config = dict(
    n_layer=8,
    router_score='sigmoid',
    balance_bias=False,
    router_logit_norm=2.0,
    vocab_size=16384,
    norm='rmsnorm',
    norm_eps=1e-05,
    optimizer='muon',
    seq_len=1024,
    train_tokens=319300000,
    steps=5453,
    dataset='wikipedia_en',
)
Below are experts of layer 5 (counted from 0) of a mixture-of-experts language model. Rows are named router (the router's row for the expert), gate (a neuron's input weights, with its number), up (a neuron's input weights, with its number), down (a neuron's output weights, with its number) and show model dimensions 256-319. Each number is 500 + 40 x the weight over its row's rms, rounded and kept within 0 to 999. Numbers have three digits each.
After each expert's rows: a language model's description of what the expert responds to. This comes from a sample of Wikipedia text that the model never trained on.

# expert 18
router:448491450410555515464519446488465519440500582408437506493484497480506541467515470546516467371541507524476439544501548486488526508403462489516508449533499575502487510518479518550528486481529535
gate1:440502561602489521542465476477520488520531476394572507566506573462470478494568555590559518472522511573517478480549477504536490390542484534532509500516481553467434441477507507514515483497518508
up1:463467484533474509490487515533548503543453429525480519496457457521472460522524479537492471510430507479521485557490523502475469518482483541536501481491460484517488518477451479470546493529435449
down1:448474516561483500519481541478525561496470460506475427515501484508471463514491510507498534522460492472479511543482426491520455489508470498465484487477540495526367521479479531407514526509493488
gate2:476505479442445496512516506548514425481526466486523425574435509479565511536554526478492452465452486463498457423467544510495527486471495582486563452423485519447417452533526464478451529486462510
up2:436459386583513508548513563458481452526502487437488463456478513523516453508494490474481507516510544453448469440489455536536459470491503491440522448435443480487531501492484421471554416554473463
down2:498478555449485515543537491488412480497469494499616493528448531485491479485471438499477488510432494536622472501470466533417513546562473557499541477411512500529459507551536586506453562428516420
gate3:504429440427476474548454440518542440505582471515492501421462475490571475474490464478522440429546465430551527517523486531501501522432471461437522511482540555460559504514405535497507488481474459
up3:538433493508464517572478493502499523503412508445530541536497506585509477505467550502513478539538550511453533484475428492570546579540513508498526508556542414464451449508486425536482500456523435
down3:503497551461559525491533574478522494519430513510538519488470556452512532520493549497566482458497526509502471524491488481492524614488515493490503491487471457485495426560491461465486536537475423
gate4:437568465410482500495396510461623503528475465573426386545450565525474505520529594615578521499479486515478477550490525475558485489469523511497473499504544531522508475535428480436442459520516548
up4:494539518505471504429491521490420465452490535524600498512500469454483528485481461449422472489520546447489445549485429505468536496434494441516421486510485472537492497523489504576463465489485471
down4:499432482511385472562519548508497450501541486446520481531398438408564510468505499514483462482443511465475470511413500570442526496480587536461490496458466512473427488489495489432506497485479400
gate5:406475512441476480529541539497496431517526453534540517541506556524520534519490516519450570505456479512588511502470563520517568520493501500472448469566433500471491502502459408485429527491492511
up5:552535474505482522532575470536427428512458485452480525463394498473528499508412457496449543468514502466478450527520474498448534471450491600530483509516478538564460516498470497491512498443508443
down5:543578466593505521541539496562422521571483535507482528501474463429470437559481484505452495513453532537528569430516542494410588524580487493447461488505508497515563456506471561437558528453514482
gate6:476546495539485439532525481506562512531575486481465515521506538587567494513521494520494495515515513526474450484512507486487549497481508506521597509454521545486537519572536536536439546469469526
up6:508476474515501489537484493453487453524477536505522542489406509498509570481491521471552467547530490563470473528540542492497442469503498589585567586518475462456476474434519508476434554430447437
down6:501605442480551514418505545574436483509488511480560481508516509496393534461506532513448479500544497490468475461462554552553522482517460553544531524384516477474468457510481551454532502463484484
gate7:518490483435479517526423487514465441481431475421465470548527501464460423513496584477478528480456467528466442436497451499472475457426549535471518500536542512553502407508474503526512476520496488
up7:518542486536478428525466526467510492497576502523484499480476482478496478509505493523499499481506458499471540467473531523477485465468499500566418497485478620516437469472479522415455525470478512
down7:453505483501473504462445480484486477525512502504485448507493408466490522531529480458467535474521519546484574466472488526549616470513481523475486494550527471550509498427445473497493529449478528
gate8:462430462447486467454490531534442584495485478456546540477475505533486484500497450509480515536504435492538459487441471452417505503428502428437533388395471463481443498467514415488488469494479509
up8:466511530537483483509533508455450576450573509523465555489506542500420513487531480542525470434531516472514440488453516463493491551543535524449478528462525607581490507550466427465442539562554525
down8:537475506586470542581500483501499498466478489474543553493484529466442441482571534518538528463545440418436528501461556530552550570479501543489522469460499564458548473424478441533455496430534514
What it handles: Romance particles, name pieces

# expert 51
router:575487442498546500480576476502420446457483623511496482513462514460522529441473482531557527466505466490445517559487469450448502565492488565554499467563531555487527535446514458490518517489510513
gate0:441528542540438593514445479505517441488531469530483442463498482538469524528484491505591508529481475495491511477456561496447527490520573523530485456475505447523499526475535473511436494568535470
up0:466500480459504488481473477512485545504468505557519506457495529505538476521415501485525523533477444563571483598480475523528441480438496526479526491547534533517542443448497565520546493533539514
down0:484515471513552471503404514533493553520496517585434428502466503545472497515473501567558518471554407452522470496466452460509562529505465559481476469498534495487489509458481465486494477545476511
gate1:535439439501445504499467525493474477499493489484585470498481554489435436535550521519532470493457467516520381541462523466428374562494544505447510473533499485497528540449555511486535416573468535
up1:394492479510473432481473510533511561520506517449506509521472487473499507479472465486509522493438481643503490485473534471520537511504456489407498500504423496496565485509523486503520469519538487
down1:489495449509493572510489525517504512439451510537483519492474521432489494492460484459577439494448495589549464455494550456549511491448528498533556458531458507470475488420523546458457530433496519
gate2:535515501544466498485555535500532497492485490465547491491439542530476439510493557460564515468477435499523485503490519462438496507453566521517520531481527495594410496494560448472545503422487458
up2:566527516422514553505491428478534547464526423521526515461458462493527460534455512480476521380528585492516515512475412490569524493465477504503491512603524445409541502533525584593519445485472537
down2:492573498488546502531533553482491492529453549531452588496552527550487528466535511530539516517451510477522473419505537487482464520514572466530503517491507504556478479499533566530550495495485490
gate3:601511412515506450524554541536522528481525449452512478552542444542530433498454497483565617491500545471520451527495445519500471494544526521503500444452434499490483554463528515492549512603530588
up3:487515461545475476560547491528454463420523529482502541433506541473486566465557517505526609477434493457451414404506516460543480473505487492535523491526477533618543473519541545391497521533494522
down3:472431497496468487540452447515477525454506502526505471529535526492603527481441442486519559483487516568491510540488501484501495490446499520501505548484472496437550543495519600557474508518487499
gate4:469490473518467484492530520456439498513489513435516467450475544590540535550498544481512577434528470528482473492559428471473485569539547483445497496532521435487492469525490429538492490506529471
up4:473566550465506536515497474551493443506505557495421467463573488496546536499432564494374477566555528498485417471490570536509560505523442446536482553499519548455507490489502532488465500584500527
down4:412547522532540464488516497511489488563475510547416558518501514452474497490467504514564502430520522467454510489552519466441464488486504512430522517609507513496532469470570531517430434482473459
gate5:525500475494465511508465509459576459462540518485477454558562511539516452477544536592498400515477475534501550528453522542502476503556509445504532403458466489451536590531528503435468547478509522
up5:540541527496487553462470511532522481462505508543607490519424529483521404502544500546432484418468549544513434513509545483519452495502486486451505477521521580547481477504501490492473452529522488
down5:462527456502533420482487522597492506573437515546488520567448503505528481464574430540484442535504514576471480423478502485429471541556501536505529403529449509446511503502486468462549484438475540
gate6:415584493444450526578464485453465432519562474594478507533465511494461546557464475502482548486459519508545411521545484484482582404424516560493554519573505480516471551453514494535541494520443549
up6:477433558507512522532516483504497446462462493575402557479486407497520408497463516551471469513496591507508516484508439517494542531532518485532521430586521462574505515595448457476470448561506543
down6:507489546544504476463413491437532567490430517490478447490511573535466531435462491488502439569505507509443521522470525496520469530509502539496494506510541486519422379553587480499478463509466463
gate7:549579500526474484534585481560454508463533516511523478501499482548503468526522500503457564464555503517506517469506558510444512511512489558470510497580516475505450517496491459581452504566565560
up7:496493499423522532546514427481509494474489512544457463494460523529535580482457379637419471550476561543542476472482432489465513489487506459546474529497511587436462496473507512567506519439571495
down7:499519455460445512485511510532506503522526516397476484501538523520515425505527483521485540525467492543515504499507553436477543508480477476559482521573499490472496519429555416494555525508488534
What it handles: Sentence-final periods

# expert 55
router:523505443508525554506486502390503503440510580431439522463514518475516525413473492492464504548495569526444584488527542494521526508444426530553502515483440489512533466513488517446510467532439513
gate1:443424485517505499473471583455505504461441542521432508508512511504511513501484489425538457427476534479528429425573490508466468591522518513503504498445463500494556527506497507487536525529540489
up1:514469415483487442572577502521507513503575514462505539526485446493500499483560509521557477546477459428455460511450477499496487495532472495544522505574427469513457486492414486509411449524530469
down1:496556480524585514569498463441538486504499525475534454552506399522550508523535457497523460445515482565565558514527541527522562469501537480499478498520512441483529460531518602403512480563520460
gate2:489479468477516463433442541585534491480528469421464502504506441493519533464417507481495501490483465483563510598575488492550558481487528491510421508485533478489494548551528547521453562538554471
up2:512478447409497506534494520535457522545558517583473620492474495570484508493534504450500510516502513606517510461492511477444491526507511461516543448462393522551527498558519518523585509501491461
down2:539465504487523424540494555442491509451486489452540544555404506560466469560426514520443467515512544496525557475419490492478393493515517482416468501523524467482528522504512523501514508453536509
gate3:482541478461500484547512469487486434552462474487493480492503479520487508492433508493533534532501441570512490510492491510478509498505543501468491435581580547470507493484509477499555488489562522
up3:502460533494508466515557481465436473469477506486571448480546522511550526475450562448420518465519501446485508608550524513507473457520491473507435501560490480472530514536488602474535558532515537
down3:468541437538515506577520529516425492458511458579492512456507485523436502399517480485516547446500481572500485520530508470534437517483513517529519456490558491482486486530521530505504473508445546
gate4:465485582517507509549492492448525501438460491480496499447494559552421463482459540524417517546522519428424510533497513455562528517501506562524431456497607518515440483518464480478496548480521532
up4:548490466526518513473581560476506590516475540424480469473530539480466464496520469568540506505582544521462509496535521469494531551481520465507501572517458454522579456510505536469517550533489461
down4:593455565482501552543515479571519507512452516486496497469465519530527458415551526490461523482450618474479437501496516520542488463504543536466558528522507458496494568478432518436495510505516464
gate5:492552523479479441452515554455561517523484484455520492472507501445496579477546517486535518434534487533501535505478607472484558488561490521476495480447501552474463489557487546537593428500502548
up5:491491430522499518524542429540432380573500552504447514422558502565535444492502495544510445510560395518485547509443456502543523566439434445515604507513451525493445510463526438511492565572491504
down5:502441522460528473598503524505487506444440567468496559377432526488540541465488537516456486496465541466452505464557471494498489574500448494522510488510461507475464556524525481470420526546486459
gate6:526601528483482536522442517494517587518477508420493416552512529528548504486557505481541489480512479475473516505480467500474506481463512484458452535487539462503539483429491483446518545392505458
up6:361504456485499557453511471522511430555514506464595517513486396483492489505552513555434487500457524498553495480504473506469498474502483377510496548449486453495541431451476466529526553483399519
down6:479472491472468529539440544420494527593448501491534527479552481460456447501490461463577458528500487546572488498548506501517415467526525428529499486440485523515467479438515509416498516488459504
gate7:483520554472512462497453431474599469503508525486533420479529535506451506474461485510446553500566544534497565519497523553465484495544485502521538526528526504544420485451497559579515499481483486
up7:525495470536517470562542484480519531469545504497436477501489528480439498515505506551511505561502556444483498538433481547455519485569487507491505496543485522435465505434431488501492498558482452
down7:496482427478506475593405530499495444493497584493460575478554479515514482469544508459522512524545502514502580514551499458443542518541500564499524426467464399511583426547552449555479513478477543
gate8:518514415569496494493500525457547479437413536509510455466512496513544457547482490526472477471475513461519548488432543507531457495488481540480512553488491448491524401474470445510525501496400486
up8:483482474540507514543466525502419463462514470432502469518506458599575501538475560489607508459530470572372513469520444507441517473604548469508597481436511541532483458502448476512551537484501513
down8:467496509451576514510409508495501556468433492582400434519500537432556528484539501494500542548483431527444516441472424481506532470544504475520515456477475475463461479468504552506468471509439441
What it handles: Line breaks

# expert 54
router:480508522490578563488516489556454513452414553479527519480466525494445473462439440543470523481513541448422516551454506479472463544472489539542498414522475564554516526513532485467486534503493550
gate0:429487448550455484503583532445464372489498439498502498477404483428476510506465525481538517529499556450501523466536505518539522511532495545481523493528457537490478530512498538497395537552527509
up0:527505485522497532536544548581465519579502480546419534553514544447489419472530434562485517476491522514555465470564500505536483543490521452493470394563502478469505474618457469475474451462447568
down0:453529449527551504467583479477529539553481496511489496511555516474493531430426522516528517537493492539469476451539549525482477521441466496483438443610433520458507535429548523533558525505509527
gate1:509548474490460493489493530503534560536548460487496486544523540482564445517495572506516498511488515499560437493571540573544500546491515531491495535563479508544516411512512465476423484565516454
up1:458479544479525459515468508478545481439464503457499404482543464543472513467449566474448426548483525507418508473445426503549578471434504568520564524585479471452458489524444468449433534499508427
down1:411503493493484526532495412499548517466450490539459445552475518476480496483558501576547598500467526467434463491460475497472498511462483547541495506570482541504483450437494516492437538548531504
gate2:467472466465455522441538477603492538493478497536461479514422488477488491521494569457531486471457535496516487446580521527525508496548519528471478515493562524492489526414535573549528517585541506
up2:453362510582496474484429509431513483479501494552479503513461573552499526490524498462497518478495591488491449491503575445500477576593548546494520522503552537452499484521499456523490511486506578
down2:525447555516451476460533484477497519446486489470479487504490490521452527529488462523507488428428438499475541525512571514512505527492537486519544499481601552477507506549468426466472518497517553
gate3:471515510492498482518536450496513503543511476432464519494558458464525444528497584514494478500536447472448525469481419481463458494439509532490469436515537480498422422481487469520490457520509558
up3:488488468480522515479562538436528512455510498462523455484522481395528539490460491470505438450434489498507525519552482508555430476465492520489488494538478599441416533484530457623515516505484517
down3:468529549527488496516507487467451500502394473385519527581429497513503536503452430520441523507504471566488431542506468504441525516526487514566518480474494507438499518556547481491539541520540557
gate4:499423515482483521442491457573518506509452432425466419405456516514465540492551517546475461500513514508512404568478445544512459478502511532455547429483508427512482559495555468477471453541459535
up4:547465520521517482508442468503564549479459496527502432543467483533524471483502470481529558444480534533569426550492445476518478508499518530518495452462483410487481450510514600599514490405509445
down4:469474469545514489514511480440477479515481481524461494517513589563471521512537563433472546534483466444507537533539504473565508476541483438505515451539566533501450550499529545539487534501483501
gate5:452516495540466501499435532471507544463523510498548559525525565498488412519496499531535472458557537504550516494499491461471562469496523449517437438495529558522496416502499497533415464606477455
up5:473472491538492447432556486561519506467439484492502519475466530487403494510467475541454471569526460471440512470537533508556546501484511488555531585440524464611507548470533501410443465500513492
down5:495533512477579460482562490535527471486575551470513506551532513503336496472545458539413556553514513598491504479485520512461588497557478455521477518499542511513508559532510435477471476512510478
gate6:486481579505483517527486536558432565517417484541485467549481524460510514514472522442440445487486449468516496500458455541537522530490510542477517472434450522522473473596469434536481498568491526
up6:497481467552468481532525524517444465526445493573447514553499593496494490520514484487480473496513577534499541448485529528527562429527486521480452529534508584577476516516497558517467513441512558
down6:487515407483512480537478531526516529428497493477425526495564556551391553490493466501481493546538542477505477515476514486574477440483461519513446482561498504429472574508603469462510547465489487
gate7:503543512548464491508485557550539478455472422489541437514507454476509463517478541491493597467521517517452571541529525463466449520463473497513521526466516451515491427517474516556481510505458561
up7:535458583425506449540490476458495472566488532404486502480471540533556516476464510425531482536503510473538451524510482520547514497546476453475450474393517497456444551466488547461440507442501510
down7:476398516467469515443490516491444475506502454536488509494401460546511543566490428490520524481495529477487457500483470524474458491463525425511556493487503503518510518447498481530500572500535496
What it handles: Mid-word verb stems

# expert 31
router:543485510508605572498546549510494482451484593490516562491489449506497478420479476512445467445503549441456480518468463399467503572474500554555470475489559553522530538511491487494521532444518491
gate0:422496412536488487421476462503502578549467516448545470575488516540462484511510477487488485492451450477500457534500479508451460484505540515537496491579489448447529523472452415570463536548452483
up0:482505510484487529569521457455566513499469492486469447421520553444578511487485509465501494484481457558436508482520495546502540466528486496483497486505504460562488466478504472530488602450450553
down0:520420469473617521506448454499562467492458533489502490536525522451472557425508595501440528496500462502447544492525509500568459486529495510422506459460520528503526414530492494463408519519493508
gate1:487494464475489524435506535500502460446478522518484495451459453446470499516491546440535502458479481546386463448452569499491506521463479484459502560521442510522429454521504490505497431531490496
up1:414442546469503506513577526507401458562440487445448484501524526536525589498460533518485472529447496556516550456534495474514558485502471554477479555539528495420542472509490506473579549485534426
down1:500548492544548481538489535530512490519436509428528463472554503551509573422493497521491486473501398464521532438507528481496509442503537511447573475479495481497473501400508442452517532506539498
gate2:510451530526479473576502497524572478480440502463584534515473494557505511511490507455529463497532519517494485555504470507521499503495502554523406452403497610448467466513428479487483550464493476
up2:505564490527527484547491562467425415540524501451474553525557484537537510495557502554444532528539516436497439445557556493497529525532466482577468570450505521495646508483453501524532519551450474
down2:493506486473489493509498469483519450491536439508476509450493506453543441485535503546439546486447591614567518515460487517457473519562503490489538493445481512553606495431446407478502530525499523
gate3:536536439535458548535434486543567502541461471540521487593398484443533489525494505446455449529461581400478420466535441502445531474523576542548530488543465482561599544458478594514528464494487479
up3:497538454525524503570505497434459437480543533498524474491590603477488496504466512485483511507469459548408509435520579490514489479487464501525530514464449502468492575517517506509521505514421498
down3:424489574495501469523470428525505511518575461488453623475564440596497443561492453520542536528495541475584487531451531482492519521494486452456515473507460456486473504486499527506523535492526525
gate4:525493576536487535458521493607511453538512461513579493461549421549464504489569541470460466506534431483408491515498577503575478465395511586481531491561451455473485530524522466478478491512570472
up4:471521517554511520503408452496461464504497480506528520503482480533538507535523457528545444453495539550538585512478502504430547480457515475451449447528518550500550493474494464484504486493530502
down4:442499531500525487509500534516501567465485509420517593501511478510499544469499500515559475550494528571476564518524561494449527501494479456485462523448586443495513540479473556468550498507459481
gate5:560446503480466505550550484526560568480417536428553487498461495471535427497531490512478506523538490498541489537511516487469445548544525563514486479540524563546450486514549390423395477530504523
up5:521521611400518491437526444557495503433453516512534524470457482542474512518541491496482492483510505498437430484482415508477515539504508498411575482493435520496523479421486560553451518438483533
down5:540446555517480513517498477488511477476499488512550527454508454474547491560500470499542457508476500468526448503472508547493479571508481516515530509464516425550508502449652474481444470424446528
gate6:489481504529466475438475519570550492520508506483490501527443483510485491538487517479431439521475515460435531436464460490436472447491583451491422514449515523491562491525489410499484477536516496
up6:412404563550539487454549471455454564444506492483482445521544557522464485475510528601597539521540468541511439495518519518458454516455484459532520430483441478525546506484428446494534475459529452
down6:414534482452517485476532435550542511472493485451560498511561523503489496505499549465464466577553537493562597416484507539559545507485444500449602425490461550529575554507533463479518507467424456
gate7:436480508495471491555498548525573474452535514468456427542502388578561476487567536490488540451523525496501480574488461489436598543517548500472525496508586521522431448502586563521432464517530443
up7:495487569514488546457492430440547524470465563521536448497521428549527414487542516484543509546541541533569557441422510480514539501525473458489477468494468472513486527472458548514493481558508478
down7:522539505545380502446478496441544437506419464491491471422485467533382500541484478456483543553480482542472479426436533462495454448524493445580546467523482400473527463514457514512456445494509498
What it handles: Capital letters in names

# expert 10
router:448515515504568592530526452463461504493442585492517495521463510448472501414479481529560568484527514453506460547517499445433494541432497450508482578531522463550505601486506596545575555504467530
gate0:542553440474463465575544441534480548472511446489549516578492578433503422529511489487526517461437492515550478528495545539547498497480562435478542551446540494489512498516519575555443506493510487
up0:461527548467518454530487562472539536518464550544484501498527564495509456511528492560564543491502542530477528499490466472544427490552527491468496525497569542515484532496529472466560494497463475
down0:531555617566521492409507511481504438461506481529446562539445480567400429480524506438486572482500510491522488526465471496509582513504476445463516541566577532454481472563510457481470554512467458
gate1:537471505414437511453489510549511445513525477503465500535434503507417457529535491463433518549501483529496510561472547466497515478506535465470552520482448500574459495487459527486452524493530473
up1:501534416560494533457489473441484464525513462524427431533480528519492558518478503447489556448516514452480517426491401484436489511530498517523448460466507512507458522488547470519575499496524435
down1:440470499474544483544439447490503518569491494500561481475521478533474594509432492540507467480485535557502449430482460562495570536487434516474510461531486489547526485515475526526469509487527519
gate2:458547399493451498457518424404541441500518471582532509515513506468536522501573593515453480493494471519551466514524496458513476517528546486533546549499493468454454543490495563399491444464462476
up2:433553470529489472468490486447459523505383467525450438545473484473492563529503518504494498525488478471484432437478525491509510548449546428499607574487479499523504635429521542523457488459467445
down2:477545525496500412518480388516459481486505402571465556522465462490545501551493516482528500515511506518495567451521464524483429489506520491492507415469538466544498500545533509515490469469492481
gate3:494479445500449515535450488423459480503434468514554503482437536559526487539563497593488497508549525465498450490544497470524507524534528450493533470531494465500493466541488537511452496547549466
up3:498506429504509518509454591503505500530450523465410502584456492563526467500516502473533480495444546524464470501480452493514520473483508426571484492529531520477562480398586523466534578567589475
down3:475502536486536538533556456560429463481484514520503647507489521521489465540526480519493478578485559482445532482499500490578512471552492505556499529518433440483529450538471478546529469528482484
gate4:475484491541457468556462531424519497567530470464486561535474488484549490505534491460540512496456464491483494455568465482458437484518528437516520539462520456507472492572490453563474502526495495
up4:494476471456503537546434597583585497517486539488493471464515555507438455513476487560455424479495450425497494478530472521485455536457570501459545485491502453556462521423447525445411459464512429
down4:467439510547539517469496434504540488538499506510512451506466540521526512447444524513467445487529442493511443491447493484495587497524501463499543530502406476477517620534534513498485479511472494
gate5:460455520432522465504536529534570356530460486520447441547543555452506515506432517467497463478468468581523439427543476506479476493546534478474552538453528482406528608447516549552448538476442462
up5:443556544542501476530527525522513557485522521568468426473525495407532417463541500457516534477483461420520501444409547492579496440500497429518467570507511535579530543511457477473515454574476488
down5:544552509515556513550530503479489517526567496528519461537557530516543481440502603558565468553538563474505564453518514568485506432510507544521458391490421532454465535498482402472479528489534499
gate6:506516495535448541555521478450514508547517467541563415511486519528473526523487519486494500515478474493511481511502534471494513447449536490511529538415556425499573486485370594434527476499539512
up6:509489561547499560476482586552476488490465529480521484433461525485478525487523537527476537505539585502513473497476531446502497503473506582463484473595552457537538456508508484474500526476491502
down6:498511566554512543528487517429527539483522513455563502537472501476504523467532482534494529468517457477481442409463406538516514509567492583499525488455585523524485495471460480518459451445516600
gate7:517524494551460510488528480505483517525433469500448499481448543508523534522532512480508521485504489519570523504491574496542431484467551505489534490484454498499431485485490517507522411461529465
up7:468503437524493532558588524476517502391459538471472448459499483446549489497497474520456465446555516514509518600499478548562478420422486502573530558475521562429454524556510500513558523499541540
down7:565503459556506573447482481462478507477551509411559482547453443517477505523494521500444534500541472510513536558435485472493471539516513515419551531543533455483544446505519477479479556541444488
What it handles: Hyphens and word joints

# expert 20
router:526538502455573519491528542559549491519477544501483483541458510570487465451435518535458509505511475481430529558473478473447513538468466508533460477505521512464529523560564471492579461448477510
gate0:533507532515470476507450479581512574466522467445556470539478529564560413551527495462509449552487499533561470485453496515512595483517513519554525575488541435496539485482464447579497464502508441
up0:443512525600474514497507454503510476436502527479517570436534563513460497485471428557446539481427486489537554442486503480515493510474499533513582613518467507538493488607491506482490491508483532
down0:539526494450484484460478467546491533482583498564537496551573500516503537521490596512550526430500590435552423519453443521537436488587515501525496493503541467532427519485573519477423471551567463
gate1:492548451442453493502530500553541463502522483408502428511505448520530439525426480493482467522539484497539431579565483554464499543465519495422375492459545543527473552481535474399511553581478495
up1:469483548500488563542489506534547512462425533489488391443545522438538475515439506578504483469503520524516495551464474478483429506530468513501466474479565501472538467489556451431588556521510631
down1:558531547528542478518522526431486575480487517513470453432473463578516502513495504570505487463494512501528439556544552447502479426492468475489529482523596496557587517487518487535534474517479533
gate2:517488520494477515492383500511554484440487442561420503485551510529564422495528538512485493452432418494488461500503438490489508484467527549500444512452423520519477483508484460481489486514504561
up2:539497540473491517541554538474504495491403452523521450478492429452475532541525534481550517490524513518555497514504541427585510463523545520481455484520496446513517512492479496489521518486503503
down2:468510547420518538502437554497498529415483515432464497441542532493478448509515536558525517549477537624504447506441481485564461531545532512515462450510524517489535486504419496497443516470561520
gate3:541511567527448454413495485512567530552516472479476475575531549495522480517488494471527518502466502513429452496515511559480489487435500484554469444480550478488462522449491485544453490470452523
up3:487507556497522478506529468521480512494584506498510460538572495460467509475489507484582533475444507526536496513499483488508486491504494448505504561521447493468501551490534590551487530508501537
down3:372480516546509508527522488411453468482492470576501528486518468492545490486434483471446539478484507484538457503538581454479456475505462430480482494498506554499505489520472434537516470517420535
gate4:575515411492523490527531541505554457499498486450540426552466520523496458491559539578478516513483484401554389530465547519473532507499539521457496562418537489543544494516551427534527494501505562
up4:546435443410529475518605459465481459454427523465546552460527502507485495485419456425511559408493504523473565496523471445573487404481487536496520503533458530472412548569528536578550564522485446
down4:504552526519551542414550518536499492534481476494611507527518480497503527474525449518452464490528480518465483439463508512566478507523488511567478533428466432463545567489489487513521457528546474
gate5:497454472574449503504556532470533595569437399464541534580479523481540495523498569458454515545524471464470399481501475551441498528474489461512451470450564439508466523451525490554538483490519512
up5:548488560500487502422499418532484460489449485430519398544515487503442468511472498434485564474520539460452514528440536527547520538470447429506458536491479535517464546471538526468486479453441484
down5:506488540519493528525474484519442539503543509587460553501516447458458461516530484531500569499516592537500484447423509473497467470547475505591504518515496417472556436472414506536443501541509500
gate6:521480467517479442460477515486502444523523486488465461566491482480523467517513545477477568511452457543497480523476470510518505511476497497491486477491520534551526475533518447557483530574487453
up6:500499514547512489525510580484560476472417508484488538484468507503480518484584491521507580508526510483509467564529496504512510448475509482534468468478508541525527480489498411508553523527487390
down6:509504485573513546505525592511541472526559537479509511498475453500455490499512477541419622544445533537440518491536509497501498496502487494519528606482478526527560551537474467541497460547448550
gate7:485475494554504494524512579522556501525413469476460451495520473520507521516439445570612543428487505508425532503548454532472458509456481528454519514441592526493537506521517488485529508531457470
up7:512553490429531522514563538514487442517512509553466553506551470560496473479505517589429504518525532481490516482486515478476522499560562509500518547439434504502475495518521456483483490513475552
down7:442488442516429506564527520521513486550478461531473487494488506618501485510485481511515511509523544542410484565571533510526615540510515494485465434474515477465511495473500499492518544522541488
What it handles: Capital first letter

# expert 15
router:506501504459560451534519553495470455462500584519503550436461512481493523406481538548526516471560509517442534541401542399514540501472466534579512493486514439404546495519517522427596530467507500
gate0:414444545469462538514425535542528454492419461513543499515470545448526497513495522555452489474510456527556379527500527466499446535529524503502476534500529496541442534499498524521439468519497438
up0:511545479450492436498479487486493551513460519505482554473468520471444493524454537589425515459446505544524516473456508490440454483440508541519449569509466460551463501557457514518463509472484575
down0:462553464569528495437500558479479559520491515525460524519459501468480520521376506493518467449486565507543566476496541485514516500466491516467523436474520451538499469508480515474565520520569469
gate1:510520510522501419480440506532504491547445484550527474475469533529498519535453595508493488440500478445465594382486551500514537499449529527527521562579538463492500391567493478501524475493463484
up1:494538611527498532459512516501459496511506466542494575404454555478548530506462460477506418479521590502474485489529455477551535520426577510470464562587560561400586458513475547540502442546496493
down1:546442499451532503496501449474490508422529465483504525527539398487563552495488555505529475466505484397518548483521429464512518527446507439516483490539487463462493458457492445553467460465470487
gate2:512469571544472459524441487515575503484453474502547495463499390543525543545468579524501507441486470445505563487479503523420500440467516514484473524478497480520427459431451504428454441491499457
up2:379493496415517479562492458405463560585544507468505522523478597520444505489465500501479484548593547490553482459463496513530480576480496534483498427579564500530515538544491461474471431541529496
down2:491454535454501514555552424498454552497547495509524487458514456539579496537530531412538482411506549489497474423535493499572471474507475513493490421553501494501504536490538547535428495503478530
gate3:477535550525471506494443465523526492473490504580486514464475520532458462515501544486519494505507477528433498484518547498520503475541532421485487553565506459442468465529496450458530466539509612
up3:465510471420509491487486547528514454490515477507398514501521587489541543501563563489486519530474493506500460564472376518581496547514506486482478487440501461484558562521529560504498487466512537
down3:455509477501542485498487534480522477458539507502419445465554557468482489460476536543585447451492526538547574500485486507572555537477481492538499493462401490521485513501530497466555483483499470
gate4:648437557502474508576480560510507456490494490444488491513428507515508434518454562527534534544517459567564553403479490520532452458563511534496517545476502490433536524449475518477500449480486550
up4:506542555575511441471522516527542451514486534425426448520499484518516482463562429540518431503500474520515503494456495480436498504502486502530485543515532469423459482464499457534509426477464480
down4:521403484593516495508481515505522497420499488507456555547545511435455478483536485490472509506509475483519394443489481526509593521500438501517443538525522482463538455526496497476565501522497468
gate5:532505524481458501540410485531485525527440462592518473534422545515502595518556543498543542486456556438535499432464526507508479489497543480458486574481421438482484487492470536520521483516546563
up5:559520492519515464496511489489528540474485527537536491476529496420486515499482545580423533549540531514525465445441486463574498513544543561481499501474507496502403500549517566523533556473517517
down5:513429570508475528530530570508514498487454471464464557546495576468546563567477510620446542461488416528450436535496567493484501491532547480566522569548456449479488486521550526396575506483518495
gate6:492471489516482472485474452455550591472550511539496470519457481523497492510485541419557507449482517566464491510474560513542528454559507522483535513526440510462471540535480527482515516522484510
up6:518557493428491479534495533494475425490484471531488536511458470473471472476530421412476465487480496476492463481552529553531436481539519500545530474577442555471538502523477479449550508546478612
down6:555509495421500515494591483526489474447430516503509514548548487426443514505490462607435470517447547526507412543468421461492515543484545483504523547541534491450535491536572476469457557515518423
gate7:580549550467497517522524448449550503486494500488536516474473477498477393497522495509511454541542466505525531515551486504512568523462478503452440489520551498475454467485512500494570538500541552
up7:549499511501528483548464457453486494544509492417442524503481502454495517486509520502474522459468499478499528444497614468440491493413483533478498520525542363515582494553547446450545413473475448
down7:521488568449509527555460462531485500505455503565465409524518504491552488518498505484465501530433519519482493521489557481522517535478472605508530446400464506428439515475534518512475501465496453
What it handles: Mid-word name fragments